Weights of a small mixture-of-experts language model, trained from scratch on English Wikipedia.
Size: 12 layers, vocabulary 8192.
Experts: 64 ReGLU neurons an expert, 4 picks a token, a softmax router.
Training: a variant of SOAP for the experts, 447M tokens, 3407 steps.
Below are experts of layer 9 (counted from 0) of a mixture-of-experts language model. Rows are named router (the router's row for the expert) and show model dimensions 0-223. Each number is 500 + 25 x the weight over its row's rms, rounded and kept within 0 to 999. Numbers have three digits each.
After each expert's rows: "mostly gets" lists some tokens that are sent to it at least half of the time. This comes from a sample of Wikipedia text that the model never trained on.

# expert 30
router:497412517510565503555543506488533529517497527508514474481518551501572500484544473497502475511488481522506500518508495493478489494504526532526513518501509488499521524487537486514499568473507518492511493477520491502495512495471524507509491498507525500533495510508516518498485503513490501465527550517519541535531460456512494534549511491509490518503515487467500460543474487510518522514484516485461528471524506505503462494504537503490507477532463504509478523524518481499501478510518525496527501481494484510466482545537480504510527509462465534474505533518571510498526524543547527523496474462468520510505520501490519497508535511512507492480482496500489507531530504490512497499536
mostly gets: " 6", " 9", " 7", " 4", " 22", " 2015"

# expert 11
router:497499511539529489549511474479528522481515538486481500530515529514487530501554506532517505517474514520513460534561521513499508466496487485486490501509491528537504549490474488519505527492520512549498487501556462533473495475484516437510492531481499539513518525511435477484501488480547509483505520486479509560546510483514499518534508471517510491507511506489485513502508486502539499512515504483479481479450525490498517495519496512540491471525503498513507493487521458499508522515508513533518507485450510529529484517526478463488462492495525513511511498483548515485518486488485505480500499483540533525475514528468518502544516461535477494507507505483534478499514524482543521558477
mostly gets: " Marc", " Died", "č", " Animalia", " Sir", "kov"

# expert 8
router:479479533517515499515511511470543532493516523506532492512538489512517571522516498491503548492468489526528483579531507513497471465505484462479500543528483490504494516511502523513476523491512460509512492501515503466501517509505507471516432499495502510504505484511486503497487501522503432519532517530491518508542479482523484528494466496467520506520511529498473511464480515483528504510529522458481478484482548499497496515498487545510525483479481509523503513478518491491536486496537470487479450509455543479489490538526499447508544478526512491523498485448524501513467543512505515509490487526521563512473530503529489494512522474542505488498509517484514453513494493453517475531506
mostly gets: " species", " across", " Genus", " In", " in", " acid"

# expert 27
router:478464518527507488538510499484554505517477507512532517476508540497490553514509502478493529491489538540528513497482509486440478483519485517556481514530494494552495522509477419495483553480495498505502521489505495481508508485483520493524505494457555538500522503501494516472480517504532485473551524506506519545509479507511510499483504464513514507489492487485511462522500485443516516514493515512501469465523524481501489544483529530521492523536461500505496517492524514492502513497501503500498441474505494513493439500499465492473534505494506473520489507497524529551519516541537505554500491525481524480477531478454513495510498496501523478488505511489514481485501496488493486530501
mostly gets: " century", " island", " 185", " Wales", " Greek", " Soviet"

# expert 29
router:462474504534518482489506542447511520504472553510528473444505511541520526498564506463538495486480487521517458528532522547493492455493509511522513511507478504497476513507487462473446501509503492528469494469518504483469518468480509486504485477461509538480504521510512521496491484484532506470544520460477498541515492540483469527451514500510506498522522499478491451530466486512499525527522468449477489495522527464448484541529527519504500474530452469516513510483484467506526494501508480506531515480421508492514462503525473459462481494515498451527534476474513491509523485514513507505485493535539534490494518487504504477510503511511488502473525508454508492507479518489553467499488
mostly gets: " 184", " 185", " Chevrolet", "°", " 180", " FM"

# expert 28
router:473473465571529526537478488456521558493486521508505524476524530528546535539511491552559515503492529506546497544532496514489496484471479508551492517485497488487497491502515480503502481497526501519488516465524497491484510529515491451549498498488497515448515554524481507503457503503490486534507513481482525518522496491491502446493485498520527507557515511494489488518484541489528477519504512510511482459513504492520543522518522496482517463511493497521520492492502487545515480542497506507499502491483524491505456500551512448545524518492511522494510494474556526518495502515497529535463488514506528499468567500502493499553555518535508480520504493502510469493482505527502518474515
mostly gets: " joined", " graduated", " former", " University", " died", " born"

# expert 5
router:515469505509537491503514499484527553475513523518516501459498493474493560511539479526556507542443479537514460505530549535475488483495480508563476509485488526512506513527548452501509499466506484523511521515506491493488498516481514504506441515465510543510553518518537518488478510535527505463524473478523509518544509499549472522527463495536533531528523505476491487546513482486522531507501500507489484479550522507489494567533506485512523466525485519531506508531493463525468516511561475492506494483487498499503474506489494494543516490510528503480493507485513533474508495508505534528477472515516504524505510495453478477494534497524536461453459507500520493527507491490510504532534
mostly gets: " University", " School", " Party", " number", " player", " member"

# expert 3
router:500488497502558504506519507491531544508491520490543501442512479484500548505504496547556516521455489527566444515500542522474489495504488481529504528496483545500523507509484469510500542509511473548473513483518524498526477512497525462559452509486527494510523518521518518481460499533532511496516471480468478520523475473553453493491471523506518522499501543483494468507500515506518528488520547502493499478539546499476503561516520507487488442544466505545491518496492508536505477528522503478510533451474499486504510485509437490504515479482506476508517500486495527510469494529530497521485488497483496513513521510471506531504513472513497456462488503476491469508480505544516489534503
mostly gets: " life", " music", " work", " water", " power", " history"

# expert 25
router:453462539510517523534472512453542513518452494511478477500542513537576498510529490494533519517448502542513469542504482511461512489502469503543521510487524518518497510509513483527451497505482492487522503482521478503468526494511490466537529503533496544501518518509519507521491506510486492503511539461509502541524504526526455478487458502517508512481506503478517460555490481463485553539502527533455471483521542513512522553506515521490511504538520536535501479526489474476505492547494504523528468479493542527493501529542476488510523497505504497530476511509553503517493502530531530529468481502491522488492522476465541497519502501504524495480522511473523496476466505497542503513511
mostly gets: " January", " February", " October", " September", " December", " April"

# expert 26
router:508445531518514494527489479482488532534496571489547489454474526484526541524531503499486479467468527497504505566517544524475509474517509479519517469530448502529496500505504502458468500506493525528516501490500487523487513506519518466557460490473512499537531541484484488470479524522531478536522529442503511562536462468493461496468534518526537511500540482481492510520476476525477486543528485504499516468512515517488514488515536473503507495527471500535529501476498481511499494544535551514474514500487502500494477495487500486485498486515530466526521519480507525476537476511517525519455481473524550503496516494465554497548551509530502529496526522505505487482473527495523489512480
mostly gets: " (", "°", "(", "′", "{", " $"

# expert 14
router:506468533537495485511491489478526508510498526525497502513519497509527531546488479487521508494531527522532485519547499496455478471525519528521468509480499497526492534511497437514480500516515486522490506466528527480498510506537478458542482474498563469530494520519462503463471504512509502506552495525497523521516502486499469510485484516487480541507509535512481499533499442472494509497514501474493537434508493538501492510506512523506498514488511472549530501512531510512510477497527515529570481502480563496481486511498519483492500509513493468546509500476532491523527521554508498548485496484512509479513553498502530548516520508480533504526499515457534468480478523510495505492509
mostly gets: " northern", "aged", " located", " southern", " eastern", " Creek"

# expert 31
router:445446493550549487538548494479539535536465554499495471472514519512526543538558479511540480516490511489472467489546535525483497504539504498558489495503493503500460527501484511497475539485514469533502485499491473484509524523504515476542501466466558565508523492508505490487508473537494487484519530482491545533504481492504489512478476501502483492487500492498472463534511466508493525485537476482510482461526526513494468531464523518474520517520456503515507556542508477548520499526501498530540489475503523507492482494541474457513514478465543489527502481505514501471514497507501541527488477528489544493502522474486523502504517541517503519488497521524534488477499533523554471539504
mostly gets: " they", " who", " They", " him", " he", " it"